Below are experts of layer 6 (counted from 0) of a mixture-of-experts language model. Rows are named gate (a neuron's input weights, with its number), up (a neuron's input weights, with its number), down (a neuron's output weights, with its number) and show model dimensions 0-223. Each number is 128 + 32 x the weight over its row's rms, rounded and kept within 0 to 255. Numbers have three digits each.
Before each expert's rows: "comes before" lists some tokens at least twice as common just after its tokens as in all text. This comes from a sample of Wikipedia text that the model never trained on. Tokens count by the router's weight.

# expert 57
comes before: ",", " of", "\n", " in", " and", ":"
gate0:125131138064117082186078132129102121095156161134133148069153128179148125133150108133091156190131145097081117120130140119115156162123068156150134185139129128125120172135097164120135142149143219155147122107103121145148171131149067154106174051106081141077176142130128123097085153127123122134023091188107083098123120104121084110153177126133164184108172186108086104146151104138109205124174110075130204152173174176104107049143138108151157107184124097167116134104140082121113109152049068105153095088123102106134089138134119108143108121093109173118209136120127193129082153156113130117094155119158106158133162083131095118101087107129128137165128146098148135085134065120124133138150
up0:107130133145154097150120129120142151123180186105081153078149173135127096106110162100090134133127108130097139158166122107106110152146067195100087129082143121120140176111132185128091140100188148155167150102106142112091090163107106144148178095137108152090189131108129107075173147131138146163097112152118123108149124102133092130173162147144155146138197152172099140177194127114121146156187152084218194134181174121130115031103138106086139104149165064106134174058169100120123092119057150082142092068125143144114057103136114095136120137090136125107182108106201169102094169116126130158121201133148059139159142120126132123091077098165093129173100108160170133122131089121138149122158
down0:089110138152095123110095134107137145131076175076119097152164112121114185149124149171155147144156096147147124117128137120155113083101158124135186045131160070100171102067112077193137149077161097127233111115135070115135155084094102157215124147172140168167131111070159106091135172159160106138123154147084221112099098161143105152157093104121143159178150126173137121140142090097096128120135128112178108119117117123116108121163138142154094085079175128135133140163139107151112111114116118124197096150134150104089153047125091168110103093154116107173125142115138141174066148090092081146163103143133144076121135120122107125186098111090048084201148120105148091177103126072140143144105

# expert 18
comes before: " the", " a", " by", " to", " in", " his"
gate0:148151186132153109111102235170155145158190120154118169119092108099088102131086137093156129124152084107090101098117148098131149083105099147114193160180172100146130098097132124177145109110106128183137191122089152110119082141125139115124126096102089161122109157093101157096137127151113111127129138108128157119120133068135154065151110112103114076090101160106090214123145066153111114078114184148077146130102162081063083141096138091131137089100122088139153086128151165125160087114161144080097193105135142123062224145100144165073152097171124142113133177101156156149162133164181180197070131141099115108114097108157105102145128177129117157092130120191120137166093115115100134154072
up0:143097071131159128106114168066165166157118097101172140115206143132113150126201101142138131106153114150103157142169114119130118112166172054169089124121118088096125150149094129106093102142130070109147138156052111159129092072160114119141146069138148168099077159092164191145125145152108093087155139061104134116119106137156103104118099100141115114093115190144189179166103068076132149103113120149140116151103119133146086129144114140138124131072100093142103116154088155178116145096101141128100198125136103084110155055205149098080131141116106124141092157177135113150113113140187125143076121090138136185105137113100155113198185183107136179137133164156156210213147114120102094163102
down0:165191089158156180167131090182104114145088088104170109134135113153116115136128104140151114117155146097132074144151152103120153161134115219104107097117121085141134170099122089091155156180158075120089149105136139128165173063133118153156082150110159135174101134162105074155163015101078124119107112146136095151148175123189136169188135095164118110132130181133146168120087101148142124060121099171058115062136191149117116081127132163097101145116145124105120185147078106127129167159183134110134069122145145088145150097147158122121099071114082144096102128111145136064152158158137117114105094172180109145161127172149146075110163119162128138118035136116106069114135121093138191143113

# expert 50
comes before: "–", " |", ";", ":", ")\n", " |\n"
gate0:099154086068112133113122097152183111146154112068172162185139094167055197171163089116181137188126121108069154100091047107161159117125144154187143089082078104092147115166048218103115118162139147117126141117109119122163155139135179154111100101107106212124123120131148169110095161100163137101108154107108100162097123143102110165142154123145175131138083099101180142179130142118120150073142139120105098056093136135152128107140159078144117173130112094096140152178139118151138157113141115154084086118154093147126137173169153141114170142138107150151160065117149127158115149158126080171065109119099075116092146094112165145196170156075142111169155164161143105149148099133112059153123
up0:121102134121155081153061152123136168112111125164113121133164098173203121143152172107111139118111129150136116130116200142091181094111080184117101149115102128197101109154155113165192121140159115128153146158147119159112172174079162127125139098141143127091056114162085131187132126159127112135109151140208121120107166123134135100042161136043047078135130163152128104137157124148102129187131058059155156164087106058113065072179174134136168101132142117126136141135067121129116106181151135105112161134082109136155130138137126086128085074167136143155089183151089137144168142103097114099143070067145126109123094126125171136145152109114133080107118203119128158128153205136147123095144
down0:096183137088108132124126124169106081151185064151136126117106120128143111083157080075157111126120127201125129095109098134146143126122117152140155123126195141123152126136115125120104167169179124120155169127095120141078082074163115168171055100124127091121123138085085156160080147149118113133151181103110111143078132094093134141129142163116105101147093181073112189157098131170152101157166098099138091125134129164094123076183109152051137194100142102124149110192114137129145169115160122156104146141139080217127160154136151115084117161147121194079071173104131106124157134093046118159089129141149075136132164159079192170095114082134155134171126153117135117143035099172114101161192

# expert 31
comes before: " ", "′", " was", " +", "°", " −"
gate0:106158057138107190146115042116133125108149159087138154131126153111091153166174138104136181133119100105096097083151103086205179110080127122142126161084109104109122109108089112152172108125153157073138151187172099139144085184165136094112137079144158158192158165147106108144094101067102118112063030111117057109057095160119112110132143101173108149085106091131138156132112124147119125111140123096138139126133099116146128113100144092126120126115079103078129131156103138130128142119144140056120135109150072120114173108133205101123133060135156153150157079136172154102154025136104118125080148108114137153178169120099127119198169152156155141155062125160147166085098169101127099088107
up0:048104128179102118146186085102117107090122158096084078106130147090056087148122180140073111141164152138115175088170093057182128150135152051122134194084171156117092093087188094124113153147174121159118096154121091129137104167116176177164133152167203093112210197069153131158136149137122128148129134134151179177084086124124136121131140162154103150079165160128139165095181118117102081168112130133200113076100127193149167147118103121120131118114130155100113121082181105115138088146160187116129106081153156182110126145089122132124107134144141158111174086101131129106092086130139133125125173149175152151154185152143148137145094076166097151138109121099103115114099189107113131135145
down0:177095096110172148069120159103179120156146085120139094135159073140151114127102146133154156182175092090131088096146101182162156054128173120098181120064120122154142096132102083190150140101118158091116167162131120129108163113131103105093125124142142067126140124132070105089160093100146097072120148214102058125094178153068081058148128141111158139144112111109127165124139148145124137103110148128107129142094112204132120139114109083104120129144110123158169141123091168136090182131099086122077156153082187093131204151129147116147096054133114181160123134134137177159173112192143165156121160108093043180106108120197122180138136161149100116121172135167135110136122071164122133092126

# expert 14
comes before: "-", "|", "201", "1", "200", "4"
gate0:103180084118127095045123122121155117110114087162162114179138132144130217145100139160146064170212153157103094073101135101202136184144185184133086118135138112115184122132063143133107138137120135161159134142030154170127162116171124081116106120117156123126100142142162151148143074112114150100049127170206117076133183158159084081129087187146135107109115160113111081120101131181112107113078119141057112107129123110119110055094111135145102148161145101145113062152132141097149158121129159128114055194139113153136155109147182132123084119137170134156126124160067101145085094154089122084154095129156102102088158091125157172135145145151134116134165139160135156126153112154102106139113
up0:094152083152109163083110066141094113173153150141100129142119102122147192158184144153153145114161153099105092115159163100180075181105176145156147112110151166156130086161098151070112153133146116097174129108078153111122200172179096131191156152149128168108128095102164116067103082139147105132089134149177119075131142089107122143098071171117135114084176166127099051121174183165074111137097093131093123068066103116120134099174051120097069138186129088140083087067148112103133119102115162127106073112143082083163190161154152094135101129145133120121167112080104132131158133143120123097186116119160100174092106139112145145088139119170153120109104183114130166110084184105117135152149
down0:135119152106075198141129149149135123137105149133213088057143158086128149123095085164174137134073100172077116139121084149092105131152133153176129165122093103124251147143176135113179116099121128110138096155096101179225131137129109154060147147151148094151147091101152129169149136123150128139150135145101119098081131091124095085164139156145154148127162126151157112111087070139123165140109125133079126082145112162142115160118105171094161177092126075118140160105119164073049156140120126169213145069146072105117145181123085122150148132066088160130138132127148128176103102147129082108095059067209136181143090131122106128121164120078122132138108137128150115131142154156093093120144

# expert 5
comes before: " |", "|", " |\n", ":", "–", ";"
gate0:142201104129138137143101106063142174138086140180177105149126123103156134118177115097144133138146100059093069118108148179143170105202161138093102126156146106130127104090111138171116089130167132096141158171138073082141153098083147153121096116169146175123130112137045133117110160088160131149142111161106125065113130133082150110102133135139121129129034077140107142091159203128168134185092157118117136137114085121135117102159117128148137114138068129095133173104117232179159154119121132155178097123069083104143143174121069091055191149088155141174145113156119180213129149145172151172123130111129116141107130119158153155135158146103107106106152125119181164154206109122126072134106
up0:157089148133132157117157146120109132139095143153119130131164100106154109146172100136156145056123110133103100131118173172124148115160158114154144086151150119088073075129088103183101113114125152115127091176089066077128075135111165120103097136156123044132142129138091116078093203133131162150162184173125132127102176110113111201109134081096119120069100154133147089128160170117061162177105134163103128125143065130125131186196103143150168105100138157145143143086175200174146181115169131134106105118116132093086121127100126131071141101083156113190132086138113212127133190104124153161105122091125123160148188100121094212152153154137073112096177088108165157133117132149157159124046
down0:169135137082097139075155083173118104092083152096084164131157163105135095143098133107187100160094146156176084140112171099130157131105097168138140116141067109183129142068165161170123138109143062132113111118097150175133155158077152159124083155090169166166097147103176060171112173104124134125089122165132112151106146143138139121110107070151154133190067073156107084164146078081101078127129094104104142156194122097116112136125128153149114113075132145134137143105188120119123109134112143157063140132152106120114115147131166096095179122121092104074145160114149238202125086177125186101121134115118152197111101090149133142145201150103162117169089120131155159084135111063174141102113

# expert 26
comes before: " |", "1", "0", " |\n", " was", "2"
gate10:128143064062122123058085184142121098086108136150152108109198113119092152108116098128117151141145175148131146175102120113073109080209080157063044159152125133149141121134164117140129088149157188106162153144120187138156165167061090166149144084172156125167112113135118139129143048130124088139125146112108064157112147175101126133066182100086145106096154128140222141109162097131184094109126141116103091132058117163163172131163100112129162124143118110118104156107152155149141117160143137152051089117118108085135182118148111137092196091138135124168195133123101126101182087107125153146156107121101130141160143113073165119133178140160191096126088143186138126114143160103105127104106
up10:130124090083138152050063112169159081061138171201125106107180121092167109127091097120124078193128163152120096193106122149128078141145077126089076110134104137140136132125135090108077081138140183140176163155109182165123192176085112115153135116140081089157125131108144129182125044143106116135138121109141068138097119135078109175123147134088087145120167135139169091126212076126138115106139129110123095115142084131206150123152139090110136140074141130160184134084154163128135165148191143116120094078125156107070150155149126142092134150113153145132136148172078140126194098110108157170157144103129170144155140093085178156099158101136171141090112111137093143039134102108155091127152
down10:124114151176114132126108081102132158145091110099136122084149133151120071084116115156093106168180113152150100125106120087182129141122103164134159064145080106170119157150106126128130133114166112133168166134159139079128097126094153141119136115171090100092128121166176149145072184154151148154128159162158064150116163126066165182093142089152156115133116144100137114091082184092121178102160151165143139156131197130153161131136149133156136130093156158127120106104140189067198154063160075170123137129121255152114049097109177148162099116114109180094132122079123093086101097064160087129122100085124098115121132129131209112112148081060147137090114170079140113094117176109088119114122

# expert 15
comes before: " |", "–", "0", ",", "4", "2"
gate0:119134129042163125155126072123160129158128085097141205110131130142110166114115118133145145126181122154173159102100164168121105128102181164096145137131071117140102133150077136168205131147083139132144149115142172146127118097129133184159141125118148150129165113124064124078092132102110097111077169120112109130119180101108088116091136145141148101114167140150098136135087119143083210126084137154120117137170146144187149109135099088183110113050088140126107139091078111179087124119052099150130174129112165102158218119146130093068152074108158133126190121086125153121166159136110140227137108084116149145070178094204184127128117161135135111107087096111078120095118121088108165070096
up0:134131132055142135119145085126131123132116122068114163108126154140125142141108131131179128097173089163156128071118161144103079123114179170094169167134057105181076126200119122122171157112134109130131134108107145143127142089129185151156150177141168172093151088114119138071155115090156088134113173129113128152143145084116094118050112169122133096163085130161100104081090179193111171096111185135138044206126147156134148089154065095167142113093125152115124152104099134182123124095082101170161099139132127085168162160155136086090160147105128123117172150072124095114148163109119182201161116088093143119088145106164175128076137187108129158105080086110081089092111201087115144107101
down0:173189176140150161160124173125136140123146088135159193107128125104147143048073084150157141111181126174116116122137102087126114150114107066161151121115192096085150099118057135082106140079118104118112098172160114115130084158124133108151103116141203123146152108086137076113133205110081150134176138123116163086096136109113132140143137162167143043088039145109142139162078144167165090163154143122111134123126131161167144115173073092136115145104157130161142149112134095146111176119076150109176120048107158150134100131152156104088169119097117163165084108110132136090154165133086181118101128105139106170128030099104139154186158157135130150150138092092122144115102177075121214145116

# expert 63
comes before: " |", ".", "–", ",", ")\n", ")"
gate0:128087138131133120056106136103201126107132132102125101145112086141175177112171104155158119116097135079162149138063113145165162138124124186140168160128145093169097102104184096190127110119129119125160194148178148064126151192162183131125150129091046136139117120137129160117093167178180186122108098171158148047126102165103122097115102109118182155108066083148079123161098159110105100082124172121058156082079126116101105128164102101114131105070144137084099109147116145103143114122179152149148143130141132100152159160148115155153147082112172112164100097099075160176131122111081098117134159125143070029168159153104090133147125124100101106199155160066152164152135138109135111092117
up0:128113168168119118120149163146191119126105132105096151115108063133163194083155043122154103142104147090152154171045158096159173112132146167131167132154130123152120082134157112165128065155148119108088197125148140116136199128151146124111137131105098157122120125110150144091096142184111162133160150191147119095125099137120071124138080162101195120105060089163145109114078131099132145098138194145131108011089184078114111133192131093128156099083140174140107148118110126093119164147144122167107129105122137121159130120112121147098165066134145127118137167111128175168109141107094067173162141137112113055178155106130116145160140100074109163167088083080152208107087092128140101165130
down0:129134145159152163141150126077138156154092091098159104092153152121110156160145083116101175115185140116128052082075097092107110140154084130152107046143113145170148098130156116096155138205123137127144100120108067169096117120187096164144091111162100134197153133138222202094085090126157133109119142099124111147175191099135127134131114117144138131088084112093134144143184121179098143106125082085130146124130185105084152095150127097104143159166182106176178131126098106161107177124109120120166095133071147070138125094184100082092127127091112183076209201160141135080066123161106131149126120130171140150181146107126113088182144160106115108116160157126155142109079114122105141076140

# expert 6
comes before: " The", "==", " In", " He", " It", " and"
gate0:092153092186173113107121056112183115137096130133159151142141159110149185159084118144036109151110175095125109164064086105088129128107088127135120122138124145136108107098129126091128101118129136154080102125129178140121156109129105139086099052131099186139065156115108168140079082120132178115126110098102115078110122134116069155167138140124204227185134101132108124112139100147121138064152065145136098116080189114132160112110091154158135163113139130153159090150134151127133132104105177197138157176125116128112137140116128154125086144196113108145098103116172126124069139029226166103115086089145139140135139068107151150169118158091139069128129135173159123150194150148123106139097
up0:058146113175140121106155124154150080116061134116148120151156206095148181135087125140054147156112172105123136121094149179103100151105080164147092140138129103101085122100145101097122118113106112140077093107134205162103106056129121145112115075089127184138060148070157135119128105133164133147145149109163128091102113154160150132163118155149145177177134123162107128140099105130090107079177073143177109079091208168138202136114123109154108166150136143149130098140146121142066132094103155207129143185183146121115097116113127171152119153182115080169080119155144145099070123041146140052142121097131151138157126112077120122125120086096109125146127157143173120163151192168120128136057
down0:112075141141105097133156115078099141155122199074113134101078163140126131146186160123168199130107119119102093120156109143097110173109185154126091162126143112170110136083118140143111144174140104138151131118021087144083113104107144188176119161103130177177122133065103111108127154091152120255164124178127162104125124045102096119147125121130125159092151092131066088068122113162084200175140101098133118148110133148123169127136162162105159103110179135056088136098138085138172119122154129119167125155133156131146086185131118138133114157094153145133106081069147119207171140142116169101145144151135167163122151105111109094123073149087149108078125129114121108123128162126096114159097

# expert 58
comes before: " the", " he", " she", " it", " they", " a"
gate0:155157092104184164132099145139100108164142105092152134149179123150131170120115068128101154099133138075091104174139163156136157141149176164087159131092143060150106153139063121185123119207143147133148142119136112161140183145182084114111192147097106203130142111103148161161074110090065103084077108165145154110105123131136131101149171134097127136122119104126153132156042114111095164099113063121039146142123130119089084123122128148126119142146111100124178114136110141129127146045090140191137120143137093119133148121131139158144126106135125125146137121163090103170143086174212132207092105103130052085110108106145179164138118178114164088167176115126176084194134091173133114076086
up0:121131139092106121155148166197077094157090139120118090124095126090165112083088111067122126109128192104156147121167159096144144175104174119071122133120183076164108193106136109115095114162176087164142123103144104128091186089114081158135138188085158174090139163081157129118107099137086077169109154135175209141150097143118165124170098132108068113126143161108112119105074095164097100139118041156131144124136180137081097144191068159089108172132160125164166107091120104123141104070182156175109126100164175149187122162080131171182105183155129117119122145119083068101087150164182133150154128129152109138147123120128142127080091130135190181140095115106129079115113122157141157125152
down0:134186142141102149050114110094138074139186108091183096166138135112110132197178166133141111121176103124116138154196075084134022094161214162115098121119147153088167143150143166169139142129139168144153156069161102182131089139140154124090161073116098177130128180179138152115164124133124158093097164132133091154146119135156047111170127096121147142187137075081124160130089155044142101115113112128078088116098126131133104106080130130112134140144090156107148098157055095141068134071115164112122146144102067130096117144086141124116150134136164130119142091186154204126154130142171146133082161124140081115105174115120107105139146175138115141135112157150183073145123106101082125096144

# expert 32
comes before: " ", " |", "0", " |\n", "1", "2"
gate0:119140131128075127141136106164089144182084120158175175137148116119067146118123112114128171145131118125155152123151161161128126109128066117114117155118145195147160081105144105157081119084086149158095095073105169088103097131139115142160219128098147157147075187178158198177132113159113153121109192114157103118115103134118104043118150069148110093089124114119165132185083101114121134099097108156152134087136157126186093145158130135161148181049092124101106108193095132119166171083105143187048108095179097093128124155140135136111127085141140166172143138179118173123084181077097084186089115162131129114103142143187150087117126133170119178120099125151148172155126148092150090119063
up0:081199114108168090109112171102117134073130160122055183129111123113114100088119090096111155088177110073165134109078127142148132098111132093120168106124121164124135189185106108133117055156090125108184152159050126108120146166176080134148135154110100158147183117142123095143141119129137120157155137089100141123065122156122104116160131135081133138155170136138108145149168103152076159102087086104091142122092143071125074112112132170190136133070141134100120160158097154156072133140106069100156117171107115117127122083163191148199156089185116130155171174168143100124124091123109168214172202218123117114130086140193182135121132131139158093117151105139112123081115076124130124118097
down0:125116183161104130085094134137106098172171165136086115133109110138139107155118114081116043114100122132142129100203093093131079135135117086083174122079129175149074163123087164100087087105136092182122102111099120122109130081225095127121217144121116107169087091084127095107129087141127056101150111133124093146139097132141161175155188128158165113049119105161097106200147079136132124162128095136118053098147146156075129157163148136156138076144132143085131113168088117119133125107103131108178172149155160131144149161108099168146109120117238145119171166171084128120129161174089129149126185155098145133154161114112148068131122118114130139157147192115144126171118085133104136161182

# expert 24
comes before: " ", " The", "==", " \"", "=", " In"
gate0:142175101127111170088066178169126102125127134062124131167094148131143128100170164152099136133138108109099116133123103157098148158120076097070168107123142184142173125121131114185163126189178106118158156172159166162138138128123114122083088036112122133089154153120138103167092178102103131126092131141124118125086116122120143138161109186111129156096120095060129116137163110161136164148073143134112139063074108167122163140064119149128167099116102134078113193119163134210081145096120108126165133117118130098145110106155146142080136158147144158152170082150098132119149207101071132063069173097116152133123087098124198158122103134158075074048109122143128214079119095109148069106144
up0:089137186097127132147137135053165181142089099109152151180130133164118139210128133134172172081081128126131078135147109080096112103142092114145227099185113164110126167142122129165154156101151111171128215102140109115093089148191105121121086128112142100152115141139105140143189095175222194152128155137132143100146092109143087089130148145144125170164096091117153117127040128136101130167086126154135128147175129133057139131101061108139132133078122105111162159169108128156113080104088092175112116133139147098097133118145091179117088135121159117084080117111175176105166126156113109164131125085139168135060079157128125056155151073188100114143131173098116141147120116149150108093155
down0:098093090186060135095050151142115142166107089124133112145141164088116152092098078114142147118075170102209140119159157152152133125079123109136106113199115134091127116073138123157060121128087113151082112086093121072050123094204106139119132147143164104152120159131140128132166119120112124164191108081142172112121155128150155122150128145186151069126082157168113197118173144169118093168155134143151125125132185093124150095174161080098099074112110185086118140125143098163122109130158095206152136157141166122176154156105162155069109158067150123100142146104153164100144139109077084178149100155150148109129143136150165107177155083095120129107099050114087135132112121085175167084139

# expert 28
comes before: " ", " Votes", " Total", "S", "R", "P"
gate0:129094133132149141151110158165160145059083129116116171109172092129105119193109095181132174091149154082120110126103077127098090101155131141102091101148141155110200110104136160180152141073104140089132173124136052153156098199098112083128080105180114108110163130150157141114078119122126178087125081142094172099140117107109136122105156119110121092102196128122154206136071136124141121140153096131114120089155149188115123093083140099154201188186073107117121137125137140102178169107063101171082175125123116097134106163113146120132157140104140132147132156165151205140135126089110112101067073083096090146117132129148140113122146182033136031185115140127139139149110135176096139106136
up0:142127106098139132096107090072159055181185134142157100112117162168169129137124140160146117138211115136111124196102111169141184156150142138149095137125074135124163118145112150152113124173135148138166085162097134105156188129191124134117104129142131177183123114143100138147079076077142066104100122098103078111158218157124111056174126107121131171181127102095087095145114146106164136083092108129077124181149065027150141131160130202094144088081130140074131081152074129130102119166084101163136146164134132125133135112197142158091117087118101092128129098118140081131149156187147159115109143143123141125173099109127086141088106106111218138135183124167171137113159119123156114154094
down0:141099161138150128123144156115111058100105159137199133111094099068173158149148147145179069133136128110156131096170134133133081146097099154136201156156170139147094091097071103133146120080188106118080208175139126095164077112171107125142102190125118126122166154107168151144164121160129114140055137115130139049167081101106156123136103127167147109126125108113152089140115125166146156162172186138119116132178134094140112213097110150146110131139108120138187126115143169142151103162164172104130089073091113105127160073152135162174092127155132110137097048129052104096134141087168151103083207173107106123123134117144092211103120142096177098156105114129092103154125083073161147104119

# expert 8
comes before: " |", ".", "%", ",", "–", ";"
gate0:157137087136133209140110067122158123139131086136174135149126115218103135107158067173174137092127140106095099090099056142141113109157185149148088114122133148117146085143094141128108092164178173124187142204170123158131103141134088102145135090092080108168058141141121125137111114086130128079114093052110097089109190193133072141095129122098164179143123142063199137122108154110151109103104142106072148150127108148097073092114112104151160091145106076116176137131117112105081147139127131139143150178113112136086105118117125076109134080104101080151172114189128121119114153140160137124076150117128128111087099087133136142105162148071080053113147157140166201134197117095159104114082
up0:210103123124125160159166116138192099140118152188179134166181209211153093105149176108178075127125139123125130085153108084094117118099137117100077112124151154157140195177099104104108086137168129143107170132170105099139103113092127147177141096150141090062101123101164096102142123161159105153103150123095119125140166120129108189150128155128125169093151108112092093081144173076138107071124094142101100113146157205120154117190163118113127158152142110179115129128179108075130078135151216136121139141136137106161102141119136151126094099112102079114168108138139128084093164143171032127141193144117159121166151103087115117082151125085099115079147088112128180095147144084183145128068
down0:103101159128161133115104156140136185164086109133160096117128179094213129172105092124133090138129109162114187156113170083116080114186141156083141099082119085100138111087124120157163131101119170130206139130144099108154139132146064127125139160107116181133109110138086098082081086143141138130082095130186152143084107144181202043101116154140085131201139103195187115104129161134184132147146129210077174147094078131122088134086113133142099146089154105115182125167105151159087106178151126156143164144123128127110036122130100154115109154140167100141134060130066176101141131172167118123110128115149120097107116132086075163144131130124060096151159134096134121120159152116086096166092